Below are experts of layer 5 (counted from 0) of a mixture-of-experts language model. Rows are named router (the router's row for the expert), gate (a neuron's input weights, with its number), up (a neuron's input weights, with its number), down (a neuron's output weights, with its number) and show model dimensions 128-191. Each number is 128 + 32 x the weight over its row's rms, rounded and kept within 0 to 255. Numbers have three digits each.
After each expert's rows: "comes before" lists some tokens at least twice as common just after its tokens as in all text; "gets" lists some tokens that make up at least twice as much of what it gets as of all text. This comes from a sample of Wikipedia text that the model never trained on. Tokens count by the router's weight.

# expert 9
router:148096130146120137122091154132154145092138122137128154141090142117168147132176124146134161188080063152218088087123129149149155097166130151134096182085118099061176157057117089070123096089108121
gate4:117106158145139128095166134085132115105152119099102168139117116165109140158134124139157149144134199082084150111115108097077147158155128078129095149140138150101111122098068185106061122094179119
up4:167122102114133069139124136098099133136108129161156144161080163113118086138118171151097128179085122094096112126178146137129126140187091094134153159156140131107111131085112131079129089173108111
down4:197103129119105074133121066100105132083153073089100079075178143142128101127138172145162104151058141121082067147159130114096111136170112090127114136124131128078182110102055078138112094114062167
gate5:138118140100119131106150142140106145105179095169127105186091092162142119116163112120183117148154135139120127125126048135095159171184100091157117170151131113191172092174153116150216130134156153
up5:096147168125164099173097083179084138139170128091101101105145113101102095077091108144143133101162155080152147132147125129091130133151144117088091126188107138115179176178157101089168126128161113
down5:150160111136129151158101223113067129162255157168112131163155102153128058172115147097155065138145131181116076190113117090105081138132080141123095170132102100125182101121193118107191087143140150
gate6:167208165224103150139148179082080124168148125071127151150163086168165149152125194126135144113120108149192166097089127159206120092126140127132158124157152148106126157122101152122130128132147131
up6:147178147140149143140198138109147134157157160137168169186132109184168132154062167087152206110132116123108158106100132165168151107111167136159182079140159170171122131136082108118137154156074147
down6:160128133147162117181174144155149098163136146120183131133137082178158163154080133163130157140130094179122093163116134162163103093115117098152118134142117108119137125089153150119078063123087080
gate7:193141140156178051110159101138177134122113112103094086090086136062098143151120100170133140143133160093154125170112129147126176113160109129073086202086163079061137180132105165158149108168131096
up7:139119139127159103164089101096146095053130165155116143093081089112115147163140138126161066129145138128143128127182130168101125098107139124059132169164108083094165152125071139129089127158113158
down7:133199122161131136100115069165112106132124155113121144123092127102086117126108088080112123156185145131179076108121146125109173125138076091095130176131082106106125081136096067100129101138173133
gate8:125117165095115068176104085166098140125152144169107136119101128131136125144125153113127160201178169107121122189120123142100126125089133187074160141159140140117112173204085167133143127047147106
up8:117052078153134107157173154136145118111103123108103124067144135063133142144145134136094132103092143113130129146138110104200130143145139085172139104163132077122143052091172153152128079136126175
down8:127105136135101129148186106100098141094140101095153090147047136082136181097168146135090062122136167057083131137152140170108111112124160152189154131116115146139096146158151124142041109214110100
gate9:127098105120131114176099146151075173093072081171061142159144137145150187113126159141187108141124143148141096102096166111141123145149155096187166145177150141188123159132123147147179156110127150
up9:194143110113148130100118068092133087114190118114142106142134141097188102143136182101115075138186086103117087116101144117108186200135134120099091153168169139092111117095060116131180091119107125
down9:144139160117092139160155105083121113093182086116131156085161146177137141132110137089145102153065143085137088140104142156117130123158133063100118112092115062118147113071148123125092178089120125
gate10:094160135184161125106100085163132131152137155138148082119207151099105136102144125095171125127085086147124145153120137146131195123129099145106163084131169125112076131102117128150129050180172164
up10:128099131096101109146136182127135146064132044133096127137088117162102144173086176139117168108111117120114147123097103078149085178132142119128161126129128126126140136116120105123102176091079114
down10:151092123083082131061156177101148120130110138144137186113122144086175135090114160119129086132091183103156160107132095168140112141159080157136125177107132124192152115198184147143086132127107140
comes before: "20", "19", "1", "2", "18", "0"
gets: " ", " C", " P", " T", "c", " G"

# expert 0
router:094109163151134136132107113127089103105152102162114147127181204227115144183154123135154119168070160112134122150072115171130139123165186128135137186165112158142120137176075122087167166067113185
gate3:137162111144147097146092164078152189117131078123152115089115166170146043164099115071093136144164106127144160115144132058137186154100126155129151175057104124154117143051107083136161184129151112
up3:052176129117106102161130144089145156138145122150134144084072118184145078084118122124112160149097063125123156114127138044108150134127170119177111147118097092142119140062138110085170185094131117
down3:134124081125126113044138105164100140078116116145084103124148135187097186167197087108096143078102123090117080102057187128172183180147153120143119121156087196096089118206097127161157173108155138
gate4:189185145178075121174111066153166174177142092132144184172114143074137123146147148164120188101145113102094140121106102141162160161119148128142142176189110126166150137122156065156123089084139116
up4:152099100100122148076170164151140144105042103124175134145149139130123152111088161126126065151126115211174151063125129098169105143114115167089164131107148153108127109132145100112065130131087190
down4:160069104167138175094171127142116164134133203077142133123174107132123111162142068127061115179085151126165148089163109170098118109112112101116140095086172093116167124091183183106132103155187111
gate5:133111071094104126164131134119115120133059176122099118118166131125161140194210122096109133111080143148104131155154147159084116150194173115133091177151148145134098119099119172092138106154133149
up5:128121106081119108139114102157090162177098136142152109075177143113119095144164121063064108113075131164131120159148126151146139128164121154164112164124171092134137096110153114097110136171116130
down5:182166154125143161116151142125173108139111107133158133134141157148098143189136122136103097137169157123097177102113188148134077155163203166125146164111051161071159124147121164107111154124103123
gate6:084179100076082133132170132130117126123172125089161074145099096118162070167140081146124138116106114170095136173108176141164137085095132099155147131122106131108107135165173192137122108177139079
up6:147169175092104150135153111198120152116078108090147109171125167176179136110160090136135143139169077124120188156097102153122117122110091179188150107141105107089169149094164089120136144178138114
down6:143166127140127079185108119166158143159062121084131160177106099178076124070133147134161097113122040154107098150177137141164149122232149157114138137104156149164131120128163134080136132158153171
gate7:092093141134116124170130138167102097062113154114112152144098137134166158160105122164107077168161114164071124110146108129142154189139117151171124079109109143085114154113090100088082132115113147
up7:105089126137147145158183095143103094112107094145151160118137103115149137208104094122140055234149112158110135142101155084142140174113179162132124088133149119074150106105130087100049096146146160
down7:127106119127131134134126139101140154148128081153137158103135124146165154174116070181127101105126091118131120096190117155115118175121175121104091162122135154116089109120155136110134087194072065
gate8:156054147118105148108133083139213105148146116110072081138098142112128151123134160159114125147188131162082116100148121123086129166102174130116166121097198121148119173089116092061151198104143075
up8:154147115135112158135120167147102133115174119115183142122169122094138104154112083138106108140129156102128122169077140093124147061110071124187116096141078128126094112142180106168109075182109110
down8:109105080129138162091106138137140141169162170126093124073077091135174150099096172142156077123199155130171174132130146113117128180070103097141155163153105149119137148123174111131116108079115168
gate9:103194138124166106151203045136120125161121109157114073155204098176167100133120146044171108136152121168138105075105153175069169120192135082101119094157163133118193122119128138136086152145128160
up9:165081166135132144064122154121111117082143113162137202146138109118080163097148148121110113190145116046151095171160145123133089173084169127097159136105101104142108151182154118145109133093105098
down9:111045157102135175124080076140116165157153092155126129136069144121094126150149136143080122112128055137116089111114126115087121168075098147166175090117070211151100090136111150162148174111142128
comes before: " ", " and", " N", " he", " S", " L"
gets: " |", ",", ":", ";", " that", " –"

# expert 15
router:102077171164105173075109152129126184098091153125156072170105080138110133174133170162146142117167121093091128129129071083125138125129094110101114105084108128109165131134152022105081108175148154
gate1:091127133102134159115094121096124104145134127097130104136168061105189124138114110177106152153146140098144142133139106076094133108115063081123129116146111160175109100098104196178127057110163124
up1:153125051114113102093164139170136093137062152115132112066111135148083130125154094104078117132093121160096097117186109157161113113148115167144117153100148125120150163114129114128150164098143165
down1:057101097112123081143119104158133133142096210147130087212127089119086076131177094100109117133207191115179161150124135086121138154032163130135117096128188128172092087112080107113147090130099156
gate2:142086126093100125124157189102144116063120105118085128190083111184117119155105068143172121127161113115051112180149145161109108179108164058183123121143113194127130172148137098147082172095141108
up2:118159137127064130080171069111122085149149156144178197151117146052156098144081123125140082104150147103190143085103128127135110126203191129153118148136154151097093106152159163107194161162118090
down2:147125133112085160136108129111097135156181083151159178129169091055151069154087087132166125123139159206081082131187125138151102124091110145136095087214105146129167142105160106133180118070056141
gate3:087161112090157114115162100130148083163121176078088096101161100122145107150118057110092132121172125163130103124143108091102164098129124108101170123114096133165139146153133164111108108111131125
up3:130089067111073080150185121117115111117130114150151071148150173175080139104154131094122109047083123112070122153146106162119146156158130149090144160104119079173124149141222155148086116113127108
down3:117132128115137119198143117121147127104101145140077108118139200156118127100112097137141137127096109128085081158150133150146100167182129086089105122123088095110110150143092153134147136167164104
gate4:121207193169147197099122151150067084035116185123131028135082094109201164087120137182159091197107084106075135076147079158123147119165142088100130128112110167122090090168150106168097128199126101
up4:140118128106133123103050178146142152087191144154125116126060123149105066164137133150175124101087118173149202137142108087178111185151104128132085079158104092127126127107177109115145068082103120
down4:137125182161128161112165099209106115176099133087135095095085143151050136157148109144137140095121133099120088092126128132120126163109147174131175183133132192111096092152140094173095154111145130
gate5:051103121128143131071112106085114114035118144114159164053149110087088113109146162139142140137165082111149134142219125072132114154103139121045138097056137133134138147138119083127179106137116123
up5:189153158094091158157173145179165136208102096138103112144124165096144109162106162063095117137116183101092125146075132184126121146130095124182119134175105105114117134124147156085076119114168169
down5:161104148137154149105119149171148190127082173122117132113117094173079075158125129129144109163166228118179159151121164165141154118131105174143105073104177209188163127094135132136160104108091177
gate6:179153143169124088185162109160149185149131154126136158114151082112143172125097072114153097139115103149150149168088128162148129127150191107183129104181124111142132133153122109135214117153129113
up6:085106166151129144110118135136124102098096101129135081172142153185139172184161135134085111122107161109188048141140067084152103100128124160148139158169079119123089134077088214166127147109105069
down6:085111199146173151100066170143079168088120166117087151124078096112109121111130148131104121173083114101136130144144188124098091153116105142128075194091123127175174154122109158135152102137119197
gate7:133091182140125151086166170112165129091173116112126029093131129133130124141094094154101145093120191099165097203127160128072102062116166090160107133104119166136113130142176151169108154149118117
up7:160113100106121097161085171181156171171110117136126181109121157112100135124145117190171076160095101122017150180149091168153127143204097178097066132174137164089102080143163109098121147070096123
down7:158114202155125076168120124152195169128097178138088135075149149115140166150116077126162137157031110106076108076126105147133117184154102091070093110100145138080157148146103147134152132114077083
comes before: " the", " a", " States", " his", " York", " F"
gets: " of", " in", " the", " on", " at", " from"

# expert 11
router:157078136150126118072142108078114122155136115129136111133074114122109108161080118097149126105155149182088187101123119123168128126144120126146168161126137115096077041149091142095174125160095188
gate1:166124105176105159130091149104087120134162079206168109090114166125086176142116118136189173209089102121125136143142128103165074128095139101129180117118159125085148119122153072146106145099155098
up1:106117215101131117115132053153214078141120142091123134110140170066212081117157131118057072074144154150102111112091113132093167131075117151135088156145116163142125116131120135107112185174115129
down1:098070094157118134113114104095119156122104162146102102127113106134098159125105099124150097159080148153132092097127156106100125140122176127077139103123133104137124147119102165117147175154129086
gate2:103105094100139151178137110106081099107163140140132142108126166148113106152084127175204168091086126203141204138103075113143088124075108125120060154107126078082149199133123099105231089148088150
up2:135108135158110134146170126187122130131097103090110112109130101124121113146160133098134181118133197118092114164125136148080128132172162119136126056115127150190132134154138055134036171168129074
down2:164110140049126181165068173102138082123107121108129102106150159105130106094068124128134099080100131146140120123153120118137131125163138095084120103135191174083135215121123133204142142135144105
gate3:196100115163143108140142173188075082111132121122148107165145101107136068110178191111103152168131140140119120083213145150108101063068177120133143143141163103141130126143143176187080133165166150
up3:144108114147099108146174136191097121138157104104097097155183131209161132121089121069139117131117115083188159161157164125166113080195119145154122151163116139141181113088145189130096116150193130
down3:142106125127102123132152085096130051012174080177131148112104101092149124179161150096141143154108105177116099171096130182184045148136119098127105143129101128143157129090116100121152117061091154
gate4:049075102176086171156156084192126154055101139127179132109165110108110152165152153135157186129092120166108167117130093140143128117164115142119176101137142137164102146142083130157098149090091143
up4:133105099114147091162130118067154115152208186161089106096118112160115062108179086149123116114148179073125134178157125116121113165048114164181111122139090174171084150139081155137180124147118125
down4:168145102123134127116079114145127063148121181130185138152122147089106174154122123129079111125095115116112159175166151161145179182182066105158093141166171128157119196050095099120170109159167133
gate5:124140084141162108083097132101132118133058096140140089142130144091099127134199121205148146162099164121100153108097155093178112131077194087164147110120190046128200123202116163081141138177122146
up5:124102076091144126083125096116153123129135074165097121157106101106122118103166187143124136197115112137107148098131199127210100153077166077125188125088159057137135100154137151129149142176131070
down5:180149101063147136123080090163138141136122122057134192093157171103091091136126139192125146139107174197129148153113140156159079115122137163089113168120155093047247160133078109093136065118116136
gate6:104149144104053114072114141187137146163109117115172170110114100079104124110167132150153122095135130181154132102132175123050160128133157102181167164100123090125108114190112124060077143160089091
up6:154201101127094114170140139066094139132140119173124124067191125126151112111106143136073110126108092107103124112093089194151093124098044120070068140146125093108160111065168152132139167124146177
down6:125134113098147120049128123092146058103107110144141118197140123152097080166166147161142094129136096137191076111112135204162074102117063123159139154125130106129105149097125124148137151161155124
gate7:122147080100120182130104129158085103123128122133119098136079113177123104090114154166157052187181107137160101103134095139139174105125150134057139151142102137136151063138135133159173138150171117
up7:118165108151168186113121103169051163085156173161145124104113164143091209119055129134137131137098153128111104108152156121134102148141108143122157139108114110110077091117110099122070077167083131
down7:148160137142067128107133160156136131177145184191091132136106168152101142113105092114141112137101128137141053148120158167149095197137136167141115133165101114125142175137083137084127080132147108
comes before: "|", "-", " ", "20", "–", ".\n\n"
gets: " |\n", "|", "20", "\n", ")", "19"

# expert 12
router:155124123062105128086077098142141113131086109115165145113190076086178180102181106147111104094078124143114126164153206100096103116069103095103109165102093120090101095149142122056104151113111092
gate1:173152065109161090205079074163124121080083094121205134143123080162131108089182096136124073066115144164152130067176155088111138168198142179157102172090116151144125134100167177098102144115108084
up1:111133161158120129111140142131171143158095202150096169132141138102149109134083183144170121156121114106073141129135122166158104093128148078093171112145132087097180145190119137210129141138098154
down1:149136171141164082120141135117072099122094165115149186093141144137192114109115125158162081142175169091143122113162120137076091133134122144099132124103161132158109128106126086135024102069146095
gate2:116132168127107121129131058093155091128143164198106097091090121172125175105137150142120145078171177132159072182166113117099157184070143141174090115118115129130144104216127076133136115167139158
up2:154163153154096188120167116144140132158178111085141107132134108155146113040159163118087147092172162172094138097141184149100109099132124082186125129104115131099148065106121137069133127101168177
down2:177154101160159140156190102154075092132077114095153131130121162084143139106160131165123141123088096162136149082101159159115085126159136154141172159114121094087151153174096148135178114081127145
gate3:119097123151156170117052157164180136128134111131111119103107099136148137108119166159165070120133179168087087096139114124140188151119134169111070082093150109115104126218106136091131101117110114
up3:159081157127149172136087176183169123132099154110081123135100134084162108119123183132207071106143119171138099097098140125113152150141154150094069063084122080150162106226090095137156129115066058
down3:150220172131185076120142118071131127099128165160163112063144147106100086107131138165064129137145090085130158179070106156056063116123134155187137097119157112185135110151115100124115092168059159
gate4:144117148090098144149092131150162104104154128173165054166131131116186144138115143113146114158119142126072183060081152165092109122141178117095125128109114129142113123140099105174135144082171107
up4:172116143107102135122105116164151104149160063149113071137144144105134121128116174133184139121086077147103130081112113155106130093128151108098120127109107123196106084125126110127132134118138132
down4:247168125129127113038094074127147131089072107083124156179097143127169115107098170144120099129144137121135126165111113127155092132187154136118145132138137113120147133033096139141115141136176115
gate5:132141115130076099161113124181114160159123108084150127091144104133137148101121139123125127127183079139097127140113126107085096181099153115138184154112073166055161137075139087145097114092131097
up5:153087156156135127097131115119138132108146155047140111116111198119101078103127100152093132112142090117077186079137130159126100109114080113162097136148136123155128105119092146208138180104097072
down5:151153106134127129163131118153128091200162101123124107062126117117119153111133115096114160127135109147100149090073129148170046186139109114120101105143079123146132117092090115110120089159126138
gate6:148052139092121136150110148130119120128192125176193135156108158110163127110184087175097089103127105121145150097155111159140150120117089118088081118144125162123092076124130154138096081141130127
up6:153194161152181150127102130134117142132132154112102121091136096132156092112080161091148142119084115107120095140145158178123099155094187107180141088115184147105140100134096096142157159100150128
down6:133143165175067155162119094142101142086149101192132150111140123141137146117134179139108123086135173090129092147096088095095150099119140189137113141119102091160182177075133172116107109126137078
gate7:188091133088148176108137157165151134153079160157131125158101044099161134097140165098181109136136156141114115109184171134113172177110117165165126144072154095140106151138106129122133160158140111
up7:160089152080103210104119121155102165086095165150114113095137148176123151076109148165164137124110131102160156137141096132141142165139167195121071136111136109108086112115130135140219167108141127
down7:091133068120129087110115112085182086167135129098156111122124108141178098127128133159096155170105089120134137147100141130171114107131098168133129154106087123062098101192126114151138117181151089
comes before: " |", ".", "–", ",", ";", " |\n"
gets: "0", "1", "2", "3", "4", "5"

# expert 10
router:111110051094105090193112131171096078120042136076144146117146076104057171130152156125089135133160122103061150196136145160098142141112149118188155122142127156175131150117156142188145143146159143
gate4:088165165112111143124157119117098140121086166102071083129050156140134096106154152123146140149101185115136128087130102110151088142140108184138122147117146060177100137144183155182099154094134191
up4:127120180124103141072093100132042127137131097102111063091084187123143147106141168093211115117113141148110159147151126133182104159112092184140127135109091061168102165158206167193082153102137149
down4:147142133121121111116173109086183138092132158158157114126139075196098115100126098150121122139172092177134142097082083113167176119113132121161121087159100138188079109117118142101154088137139128
gate5:120067104179100106125124119153141119128091081087125112096093152113132123133108113066179152104126153116131179138158192181087125118124091099129117115148109136095148089147123208142093144110094125
up5:126152153116165122130132163127109120141118144168198145106160144168107150076085107153131127098148115110124103080098136086147073150114158100120131146107106124140122186104111104123189113173171147
down5:120178117113182137175176106114169132094114153075084148132178101144092036097140098150192153110171147173119122144109147161105131111092143094120151135122170120166149157085116194091109071144134147
gate6:093159157123185105175126144119102079121097127116101139124105133128125116035160157137163175166152101135116162112137140112119135158154069147084129134131195105161167115115147165133125076091106180
up6:166163154155150093097084192144102080154109074147099187109163136147139057111136138100118097106129114156073186134132119176177100125126096112110107122184192213163076112095113122115119090123153148
down6:153133104144102143107137134128104122166116103133169139097127123107129086138080158129084158181187167094157098113135169146170093135183131112119109117167123158130137141134106119147109142195068160
gate7:166133112168152160180172182094125120195114150115144100118127136079095086100152106158136152123117121102075124156108136109087136178120095117142067168103095104144125143143100127137083139136086179
up7:090117112124091103182121153173135190129131145096131172135089153087175135153093131128131116149078156077159153125123109090119093091071192106068185198136109096124132180125090151122190118114110116
down7:128084125121086114164185151169150092107155139093125127146130085098141112126124137071123156167159154179155207118144106205113175146117119154117166129118127158050110161155169059142102098103131127
gate8:135173132085108154127094126096143151117114140147093111107115157142129152086185127174165187178151173091162113154069122155078145100169115168159177188153116162155146136162113137112122112159137099
up8:147167074119130114120118137113150145088106115124153082138159078156135174106141092184115094145106078126158158101124176157201152076170129144104061133114113093136216172162152093161061139120176142
down8:140167136124193104099160120144140160164139077072122166122100197127161131119137146112158087111083145150106185089090152090137110147116125089071129143136135087134136120130116155101100137134120165
gate9:138147143116129151104148098106100126137157158087100140139082141106109133105091123130136075171136138012112161136128055164091117173110064133162118129157153149135108087168134126189087129169152091
up9:136118089176135115073157084142109108115123166143114134141111086189079117159060157125140152086112196074108103125150098169060054103159156089128113111192107195073148145123112139152108151112135116
down9:073114097156129127138085146115102091107128155116155146141131083217104111138189087106185115099129130126090134149077114082142150117170112153145135121179189078126151149110123137169128012156107129
gate10:105105125147131047164135109173157129162146116166137137134127094071162129156141068160168137148070148135116083072084119167094136053121133164175108168085097186152162145142159141122183119131102129
up10:138066123153137104175127157153162154136171112163177139113112148120207194145174121130192128106148128097109123118109124192128122102098115146122112105112143174150114098063133140163158137107128123
down10:135148086083148042118158154114092143089143169106067116167130147151140155183166118135157207164177088159090137125110136124165146097137091112121190178117136148113134194166053129111156091120174117
comes before: " to", " in", " of", " by", " the", " on"
gets: "ing", "ed", "ated", "ation", "\"", "s"

# expert 8
router:085109151093113074118164130115098048135082111127137080152167165124119116108097101140147136019154103161129156140121120155163075095195140140106122117131116169183085112129076112097087088131168122
gate4:112075139162106115112139138208155127126045093137146105154153105147103166088132151090136108162119093120109157109119152136142114105069112109080201156128136068115128158112117154125099065126092115
up4:069020137098141104154114133168149134108155161103153135158102146129164155215116153098137110117155117107075150150175092096116110120063158083132148143099196137080065077108130142110136085109138085
down4:073125123153131055092140133152097162109162151134117099121108072123081076163166216173154139098149037145091176106171160095178145154141103135107130151153117085151140090116145042155118139136130119
gate5:130100151094152119126145135109151125131084116148164144158145108071164163098118135104120145128155133113093075158127125107138060114138102051168100156199142162157180122129080142110172121171103155
up5:180123165097123078115161170123123154142140125124138088104097088096161153108194086134113169119123086152105135163144109122162152138092119139156144092128142090138110084109070116148089153160166118
down5:098133156106083090179142136169118104100123154112142131082169122154114113146095172071138119154114134179162095089112195125096167091085121166153098092130114141162100179087124136109179152075138125
gate6:096126130186120169108145122207134161117114133150166119153100101158124130114163123134051199177086116103139153141108119141148176077111077168065144123154115121122149113186142079193095109106155099
up6:155140142148118121123176104143130130134081120104136171164133064163100114095171143109066146136090125089109138137050161205129153098074080154098138100080120108196169180110177090126112160077133095
down6:145121125080140148131093111110086076081192139087204178129130149092089075181157045128122127128109148129196147089138094125130153117065157113189153131123133116084196162107074168123164171159109140
gate7:103153076029123184117093083118103097092094134132121153108103128150181091102160178143153157129170097160145182163094201175115143107136153116136113114109106136174147141105146117081163150136154113
up7:151071112094166171148067142064187144060117135075159140079166084157110122095148071139062096105161135153129110107146116152124113078146105126134154113105152089126125138061078111129127162099160122
down7:144112147134072155167096094091098130078120098137080163137127143145147130187106121154127089121168101131063136063118094133179085120127141115141134141127174087173065072108106140219117150101118207
gate8:114148117168168098114171145141058099086133107079101128106070072152200159038134092126123129096165183073138105146140125151087142136112150157126106129108129113025181171107150113094102123118083066
up8:120192089104147133121093117075172125163116161164133120117125176108122176095102132115125108070125108144126112088145146065149147166144125155143102078111108111136053075093106150132172084073124152
down8:123136189100154165130135151133096128149073105168149086092095152084093098129136083132164148104091144092122114177127225090091123141097157133173129105128168108165093106173098095135111109111170122
gate9:107101137200062130125192159165178161097134174138107087160136115183186105164138176081115137135116131094142128116084146108127159116101123178132158138109102107078121137117153146115133088155140127
up9:115123156198106144171133165159120161129164158138145133133150106130133149127135154133184137111172164139153162116091143085169140107122123157154189175171156083128101115117094154152147092127135188
down9:147157185148071121115096106122132148151075149141131121154115115091104137097119099119117102159148115135123099139137146078174123089102145152112134160131089153132118122131055132134115173117101084
gate10:159148125149132137063127114179136101119131147127081150159131097109118147148095138099145155105197152137163124077115104159179112128071090095191066134126177132149193063136155122135104120080114134
up10:106166103124104128114109112176202103145082124098098147108121161148139103079154161106167181094127143118201150183127105139154110174126090145128142114097133170163135105091101129135106081074134186
down10:102121106139147138118133077118048147070147114109149143124110180134151082087160088151171160136161071173170155164126102107125125106156108106135120165103093126095100159102106093122142112102145085
comes before: ",", " (", "\n", "'s", "i", "a"
gets: "a", "i", "in", "o", "an", "on"

# expert 4
router:134130222104203133123077114152195046132111110105129071123095079121125097089113113096103131128097123093085136144147121088135163157103146097077122124119092145169102144117160173158173132117161127
gate1:176145115170087077179128098152141139139181093131161063125142118129128171157168164153070185115112161083105179112132123092177099079094158150184140158121154137104121142088158130142106101106128165
up1:105148137136120126149148086142163133114126100185117171162128165150073105127155133172092091137142185125124138171111109126175168121077169155128115109066151086164109154063119162159168194160133079
down1:173104144136128087169130104168238167162081143131111132153192163154114165119111133113095114185079108091144130133099123140118122155106112104194151152132129142064083112169088121135159133100134166
gate2:181139086162177156118111181115143113142088120149144158166136131095179118089126120164156128153139078155132179088100166176155177150081125144116184141075142095132122147169069134095183110063182103
up2:152106134153151065127167140127093172090099171102203182118133145143061106125108093103131140165155137094145122152103166104148148092095123139124114088138151125204092176211099165059184169153146080
down2:152088077172121118082172067092112108155095106115150150092099101097120053120137151138186148120075161092212147163184162179143095072062128087139108137113088060088087105146175143110092123123146104
gate3:148051110071116142124133172141173114171140141167177139151157105166152091134074104161113098123117124111138160134187107108038080143177108092052080090146121124144137123111163058096110132109095169
up3:148151141146106183138099123157185179145130193074069162122135154135090140110104145089156115192126107125159116103127155153131142096082124212152152124109145143180120100100136136187079106125174089
down3:070126137099141084065120129104124096114116186128131143079080135093061150105215125052141150149073104138153121125102108112148136132098243134184076135154099147117145116197127156064095084154074109
gate4:115159071097141129136092185121147152119115176087161118154149162064110140102143156113155116183134127082144181131146126125141102137080151120158156119123061130106162163150196090154107163152108178
up4:068110091100162123138114138164137120067089140066148085115170097099108140095171100143086129142129133101172160123095129172086068179086107140152149102123150146082087203144143087096113146175183183
down4:119093159113167073173105172147105101203096097114111138137138176111124155131162101126096134121083123109157104140113119111177125138175081123129068081082095112118098100124069110103124164133189103
gate5:156149140136163101171066153124143035082097124145148078153091138084147139162123182119111100136204142172084162142131162112093133124138055129124130120117130124109114019112122179136129087113135168
up5:119134154192107149155171137102120218165139189111050094128182093179106118016148114144106206125133125176120111128146161133113078063094102171129201153126110110198152152126164103175151165146121152
down5:110130107135176179122163123141138098146167129146082093103154130157141099105093104094135080162091155121134091146105151167099165127149139152142127116127085107130117126169152121063144178158138159
gate6:103118126130091175189178068120068145104141132118113118134116080117163106107075139104109157171132158125176123111147125137139167077177123170097147090158107085166108177089093118109108118161096069
up6:122176162132113144086110120066149095128115126111121074153120172160113087137090118103097052116123136125125114102106184110034153130129122103165084152077128154085091113112134135118113171095142146
down6:123118119135120141173129150169118120152147140109127103096138115097202144128116140135083148068150115117152180105139118159108109171075151131137134118153131096145130134145092153171103141098119096
gate7:095167168135166072158125070122114146123138072158108090101109134096050094117126104089104127128182147136204109138089101123109106163126119146134151130108133160143179071138128144090178142062089142
up7:108179090106159091091118142055148138193188077089179186102075081152084109144157084132068116137149101123094123124106135098072110096108148130084185113136112133139115136133105148117123068167158125
down7:117120118173131111113189086132128146097095086149137051085171140156092108141095080136138074150110045166107085165185112099165162085125142123094134073087149122109125186083130130115115138184089208
comes before: " of", ",", " and", " in", ".\n\n", " were"
gets: "s", "er", " d", "or", "ers", "f"